config.toml
hidden_size = 256
router_score = "sigmoid"
normalize_top_k = true
lr_router = 0.00164
vocab_size = 26839
tie_word_embeddings = "early"
Below are experts of layer 3 (counted from 0) of a mixture-of-experts language model. Rows are named router (the router's row for the expert), gate (a neuron's input weights, with its number), up (a neuron's input weights, with its number), down (a neuron's output weights, with its number) and show model dimensions 0-255. Each number is 500 + 25 x the weight over its row's rms, rounded and kept within 0 to 999. Numbers have three digits each.
After each expert's rows: a language model's description of what the expert responds to. This comes from a sample of Wikipedia text that the model never trained on.

# expert 14
router:522540469508477471474551503498496459512499522525453524526497540500516503482496512472486478485490506527502501506463520479512506472500487515495494488516523457478502528490508465516542495515515506469485513449513520497487515551520511508458509496528490480462496480511474472479468512495483525473487511505475559522485500520516493503502482452493443488552506470499551500496489499531507560483464489524489473485523506530505513535494522513526471483517505553480463506475515460488483477506499480511455473461532523495470517495497471502480531508528486444455503530497462486479478521524487476444507527490497511493510459483499466456540473540528505507517497518527472547453536489548521476502515538501435494481472479522522459469529523505529494511472476535515510476525557496523486543508496529
gate1:518533497470487512509531547508497525481509515511509522534501517468476524463561499451511522489513467519452499488520469460492546517521520484481458520494475475514493486485494479470541521526454504527458519547532448492515495512508489446510497454483516560505493487501532522472503515518540515472486495481520509503478512560540530475515521465493512523484485478483525520522470532460571497538499470509474494477513508485499543527482491497510478542472486498481502486511466485515517466519465494459448520499501493498513494527501488544481497453494478492510446470501497467479507499533488512485500570502510502556557476539542515538536464496483506492520505486495484504485547507485482500493479508523506461498506490531485523452508516487509513488488534470512503457530471508498488516488499504
up1:548493516475491513482451488509547488512463475471509512507513470490508479486494475549501485526491525459515499516505508513499496528499532528485515504508537504511473471478500524497420463539536530484466488475495552486483474489464516545485500537494491492479535545476482478514505484507470537539489427513520496465536479486473487512468460519522490490489494559514484469497510495476425528501495536502515490510459461506468471499542533493527529490498481489516494471485506487511481522499505548484550536521513505544516513463463504457475501484499515550472483529504543511489494524465551462517525512524456517463468512456469516470498510496523509497519501495483483489474509461515532502518495487524499515482488490462487494502466544496508508507483457548507525521517467501499492484510536475
down1:557516540491486532528554506469503524506515525506515496510550533489471503500484504511539533513498529513516537502472498518486503501534469473487556525479503468505448496502505541465477537489449478460526452471509509468479487539507475495500488520487460466493492496536477533497515562523560514482521500508489493500478517507549497463502489480491536468452508510519516478558476507497496488499473495522468532484489508522549520483514492515534506531545455487459505501531499487505532500501453504472495504503511498525551455507472496489483524497493452493524511523471486513489512477524497522536522508448482497486488480446518488494541484522500498503501471509511530532519507490496511534474456506515464499448528483506470513538517502519542533475447510467469521518493470493483538472480509509
It responds to: Line breaks and closing pipes ending table rows, opening quotation marks before quoted phrases, and heading markers like ==.

# expert 8
router:520534512459514494486528468488517473459535498480495512504488517479515449448495539481526497533481476485458503530481555487531496484472492466531508480483456468491516521504500486498478485510552516497517499473512491505515509480488512476506476511525453512480510479486458524501480562488458480494487505477494529493504506540506515513521492485502492535521479502484547468491496455527494502526466498505506510494453512492507512509498528502515452481540525517485503480500500502478463500514481461473491454478475510474488505511508499507457554518555512504476513577475431485484458539533523500472510537444463538477541511461495519471534476522492500523511553529481472497506497526519513500521504468512422479484465469511494528502515491489496514501531518531549521492504515485504547506531520510
gate0:519545520451505509484526494482498480493505514473443436485472516502464492500490521529502502482502494483445521480499525483530494489536518521480474478479449493470539431477535504504534469469508521494536496488433516534492493495517526492519554523514497524496453488484477473499490509518510508462543543496513532520517518538515474544529499484520519517479519497474504480504499512533488503532515532475523482509525533536506538500494504551538534518497449496472485515474501524431438523477525488495571463464521504530468504500501481533491457537502504448517471505527530514486485514528504543472501498487486505526481485492476486483495461504502487494465526454499506534532498519539520484504493469492470485484477490477477494466496489485530471501505510459476502491506537481503503467498506488
up0:532494513546508512506442481521522533486556488511539548483536487488566513431547497459507540485515481518506489491470471506508519501474493485506537511506593489510442582522482472494492503514501464476483511529540490479520517495533471544504476466474497498500503513493516524522516475520502493525463487502521475494487476466463541473488493492494487499526490481525503528524490453491503519456511493544506499488483476463505469540504508497489483475504503498534482485486506496485491499541476491468428504507473522448470499507501479497495488495483515545458467486501471526472518515497504484491495483538499526525513504477516497489474551486538484481503508533488478508486526493493464495506505510520512552500522532529501477490561493508496530473492501523499521521530485537525479554497508500
down0:516505563496498502493507508539512465500513535535511510521510499433477511517479507496523531505468487471470517497473494502492458514506526462521497505470499494496489559516524513493532519489459473500531584528541484464528499491545497524516465423522509504475503498504525493487427469490478493515509516493523506457523473471488509526522451494533475453502508477508511491537487479484504506478467485495504470497452514493531512503504554498559488488523466508501510481481463520520471471500519548520494506509514529459491491519516458528513499511509497477464447468500524540523530464512506447537484505475464499531501528502528499492481483477477492485503515464468517532513471507486493566506491497550521530488542516508468478440523502492504527519484499495513488474496498506501516482495498489
It responds to: Colons and other punctuation after a title, place or label in lists and citations, as in "The Vortex: Where…", "Police: Suffolk".

# expert 58
router:526550461443467524490515493502477482478506530472445521500473483468490480481580506489503485536512477453502496521488543492508527475495482513509512497498490490478501426497493518527525497497479558498519501468533508495491527526500510551486491490498431528509492498508502507517511519504534490479497512566468505476479507522531468477512444477494500511493515458487518475495481493517496443510493544516475485516501515489504515473490496501506459463502514528508461510472476492549472486447451463490497505490514515478500487490495436502457516515547522508488498495480451532529479454508561477519516497499456529472495498469504524466515548485457527488515532523477504492476530498517486480504485504507497485483492533561508460492539497501530504509486495501515480468459527493535506507500494498
gate3:489508497499499500498504471496491502521486537473523472463526503488485562510521522542475510462503451488493503470537498495527516514513497447488504528460487483489541535528492483492485515529508466487459486458482506478463496497508476490499475535519533479497416507469493519512510551503541456550496517498534486509542505497474525510553538519514525500481474488492490465548514546452538471493519520539457495529539541503485537507496538529500522529509514457517462507511526460497459480529530509528502459508477477493506485524514488452491490517481506465517510538487479476468472490541490514511490515528522529516468474531474515505504512464493491496492452507552506530514481492510488508524521562538481513505465486488499463528485450507507470517530501477516506509459498512494515493474483503
up3:517497505494499533489525475485488511545457522479501511536485485505501496503457496548504538510524535475501470528469467495480555535514511529480509482513471518487499489508542510523487518474496535493502506507574495521479447468472499458521507482529502474505515501512498498494521487516494529482447486452496499525484487527507517456484469507472524479458534485541457524488457517504494452509472516506519497508501489488544522501532501487501503476513525507469516520508551543508494491458480506482531485548551515463536477534484500518503499539489503507496471522485549494520525519478513487471460490509505536497537481547493496535530445510490499512500440510511534469496498512456488494514502483535490485525519529494496505541483571485513460512509508521495531467553509472480475509551499441
down3:489475447524528528481480521481524458521510490531489530476496452482516550527466505494476503487513507524522461548475528478495497489500493491524518481516473496491544525526492483514478488515521520516514477568486518468477488473473503505524439489523484479520487494492522526479489492478534488485463498505509479554507534481502469442501466486454511542497513480548499506513531476480488483479481494489511513507532483496569521507482501523485488490502458500483462499492475485517525477472513483520502534486525479478496493517501547534496484533480524459496495555478519513545539521499492447520476449505489502461497525503562506510499495531468489498529499534504492542486484493470474513526513507434475477509553505484507502481474450497499485502506499525479491498459539540449526508488442480
It responds to: Pipe separators between table cells, and semicolons in lists, especially in election results and sports statistics tables with numbers.

# expert 41
router:488535482472512487469536471502519448490492520484505478515507549497514492500522511498483439485464487504515523523454491493491511508510511499500487473478474439482515491497501495544540502489492560492476473461539503543520490529456525498481450533516494492513470469480484520496480555514485526469452486482489537513496493516517483545493503463535521455528471509472505509501480488514472529523485515512461529497498500484509530493492515552485468465514479485479473510427505504471500506486488509540490504511515529474464510509469471504526472507481480494503494525501433489496509532479525463492561506490489496494497501503448487504511475544506527510529527503529526492437533476498466473463528485459491518475481467500473448504509527511492533509459510503497500498461548532481475507526553478
gate0:490520507434509517476469496525490560534494448516452520530490493521534503508510494470489480466522503491488477479477544518507485488477461464518478475519519495483467481533538496515556510506509527506546514447494478493470508483506499494502494516516444479485546519512490487498470522520497488498476554479494489497462501479510496492507481447512517513516520520515520560481473506487526480501520439509523490533449512465499501511495490484541496481471480515526453506527520490532473469509461526506470534515546501570520518532512490551483501490501507501488487499512449535517526469526538502525514500534463464458521470513508507527491529487473493514487473483479469454500525526513452491517534487520500488558516453518500485499497477501526529474509534506517545500457518505503507505518525524
up0:487491429464477518512479547485491523543524485544498482524486478545470475520511498493525555532501484469491503473451528472543508482500493497500490464467554472471495467486511501488488478462491517502495485531501511482508472464529493528501450497484486481507541479522527491471479513476513470507486551503500524500523499483531491492492509476496509556520503505500493535512504469505492463481499461502503469534452539499517502485505490473504500482547485500490501561505510488529521494526551535483465509529526490521484540548512483537490471525520484500539553506511482544554515508514502532532515492543534471474519549494534516510497538500508505504548492459497479428518476530503496518506471508504503508522526489511459499542503493517519459445491517481490510478460508477545501482498501507
down0:476493513500532503462482536487466513511511480523497504499498500527477558499498519495499513541507495530449458485503498498472510499515510506514530517518527540524543480500498483531517484475462476505470510535478491496474532483506508503539511493510502495442513480516554527478523500488477510522471530492504521489481515500479533508447571493534495535551489500502486465538472509484500533507479500484502490504491547512545459477512548515492555448527541507505465547503521508490508481489527532479472554501527511459498510502496496449518474524509514499524539488507526504491503523503518504507509484522464503557505520464559466473525519481521525486530484536477529488525462501488513518535502461479498476492521474528513514434502524454471495470530526498461475499519538458511483512480472545
It responds to: Line-initial dash bullets and table pipe separators in infobox lists and tables, such as Running time fields, Total rows, vote tables.

# expert 51
router:480541443465509513474522464492508425474499511499486513481497512508499474443563505494497498493507486505524504517509511540502449465465521452517508472489473465492502496485465501523503502494487529494487532487537459492502495464486503510494499501498455516500491478527476521486508528507477483481441491523477505509476511541509461520480496481479514538503504471489551442496499501567499495502498512567456514543491518476524515523511496513500474443502497536482501472489455482494513475518422479536478514515494512469492489493492478514453529522497531515502494523492485540524483509485541511487525505488456501551525505487469498513498496518499524506509577527539519543500489498529504468514518511517491483457514498484519472470551495521488497529476497491491470504495569533487488514511525494
gate0:571537530497537519464484514530516497497527532490453487455523508541516504508527512532477512514512515519504490505517534527476493475504478491524487497531522498493495465484523506537496522515507496485521562489497508479518475482529520489531519489455492509492484501512501493514453502528476483498478540545506478539511529513480487497478465480495550444502502503511490507486501476496494504500475475539478537546501497524460496486501506476522505532488494503488505523470487476486482498495517492500503463487529500483422532520495466481489494471498506460465479527533500510433522493530518482471525545489500560505470465528459521471519509496507496457492523511518505531500508497527502502570531415491516531519509467488469468487510506503519481490514468503413490507499490480427515514499504480
up0:525514503483520497483482478513529519509505516482492495491499468539519481496551537517503498492533539536522484497545524478475511466469481492509470503514484525486544488492485528481507533525475448476488546480540503481488465511542565475515496504465492518521496515512470489509485443550509501475465497557478482533520505517476484522471477503501510500550514492514482536467501497516499500496465457487499507556489486513487533478560518479505473491504500516488511495482525431466526448507496506482496510472549467464481514502513471507482496488472499470469462526557495506462523510528500471437501520485511538485462500491479557456506519507494506452515525496472500538501512486513500509541542442478544509505524471492481497505521489536511514480515456484486525512488478521471519531486503473
down0:477490511455481483538512453510487509488500470501503490528464493502485567487543510502477510505468458498469520524495487495491507473503517495525496477535484489516492521498474465519519544518529477504530467493491468506510562520479537509502503503429490483488499504494548528502497495476538515505502462492457508489469431503494500521492509493476476507507514466522518507509514453486419508496498528461487497544476464464500513497525526496541495535469506509502481481505499498485519475463530498494478544445504480522484522493499496497497452482417494478489484523501446539475478518519496514492454503514491509494529496512530477475502490483453521478515479495526506515497498468509474557458535522526518490475545493485489540471504506469454521493483496542496507567473497504481491498489460460
It responds to: Table-cell pipes and the first three digits of years (199, 200, 201) in dates, e.g. "born 19 February 1993".

# expert 30
router:497501450480510540476550469512477472470477534499461539504496571447505475481484521484513497458457541483467536491499542492505496499478517512520520498499501487468499493508513460455505479470513532477528520461537513469504500530473483487412498503498471484447461504532493495499523520483527512500465501504502543477454518513503475496502498473499503498522467483497508516514454464556522514547521509532493470504478546509496486514449490502495477484551540500477499506536494502517444482508495493514511506498538548510500456477462457511499496535529517487440523509496488518488476493505530464464501520475475503494531514501436484482504510486495487482507536555501501504465518508542521456512520478473478524508487518506517497487521503519483515509484516472524522474521536510511498498528515510
gate0:478543493535485468474529539534534510527522515479476518531486499460523489531516489499527484508506510509468510449504486528517477509500477535562449498519491470460503482521485498512466516471498503536484512470489535474502491482542500476495475515488508493528473483508470522510518452477480492490502472480524515484522520516449454482486541508448494495518498536451532497530527518535569493510497529526481496499460496477526545498480518525509502535510541519477498522539476499506486457511517506489525509472471495521503509512466482468502518516498450490538508490512514485503526520484486454485553501468531521467536485488472535462526498515508494490462492457539454480507499515464487526533534506510490523450531499510462523427503491545537476514495486495522474493502520456520486504542507507
up0:473510493529515516532474484496539484535496457499491532512479454460565485490495507474483509486489489546472518442485479492492472461517493506529517463525530482486468503503473503509520510501489523539490499493468517470489523486512517452522480525477494537481490474495446475528513502443486478483498515511525526516491516489466464467491528485477470496540539509498470509515573517516491499501488489490501499481489500521498537518465519476513511547535483534468438518545468487502513498515521527463507510482496485493544498501489487499482487482458509500467484488578537475506534480479486460487508488483499497503516546479468479464508508490499480494498498522510465468502544505517495499571540505480469475461503504533477516443506500525547457462488508477562496512506486495489473536508476504
down0:496495467487503514509483443451500492490499442516524499472488500497490529498517497459521522463461499467475535447540472505528509483506489482486527558523496497500499540498492497457525531440485469546531520516463514457487501521459514490481473536498477453525518512454462527484520502514479499474542497467524522433518501523542478491489526543515507509466465520477512494470533516459531496506531475514535506466486537494494521489475495514535496462510538519502498550505505506506526501475499509464485534451516441510523493495500543490489481508496551533505534467510464511499504508483458447507502507482514505493482493462442495472508499508523499475513497513483504482485515501525494489531538482483495510460514516468483483471501525546476475513489506492506472492503516494474504531499531434
It responds to: Adjectives and first words of titles or noun phrases after the/a, plus dollar signs: new, original, local, Silver, Best, $.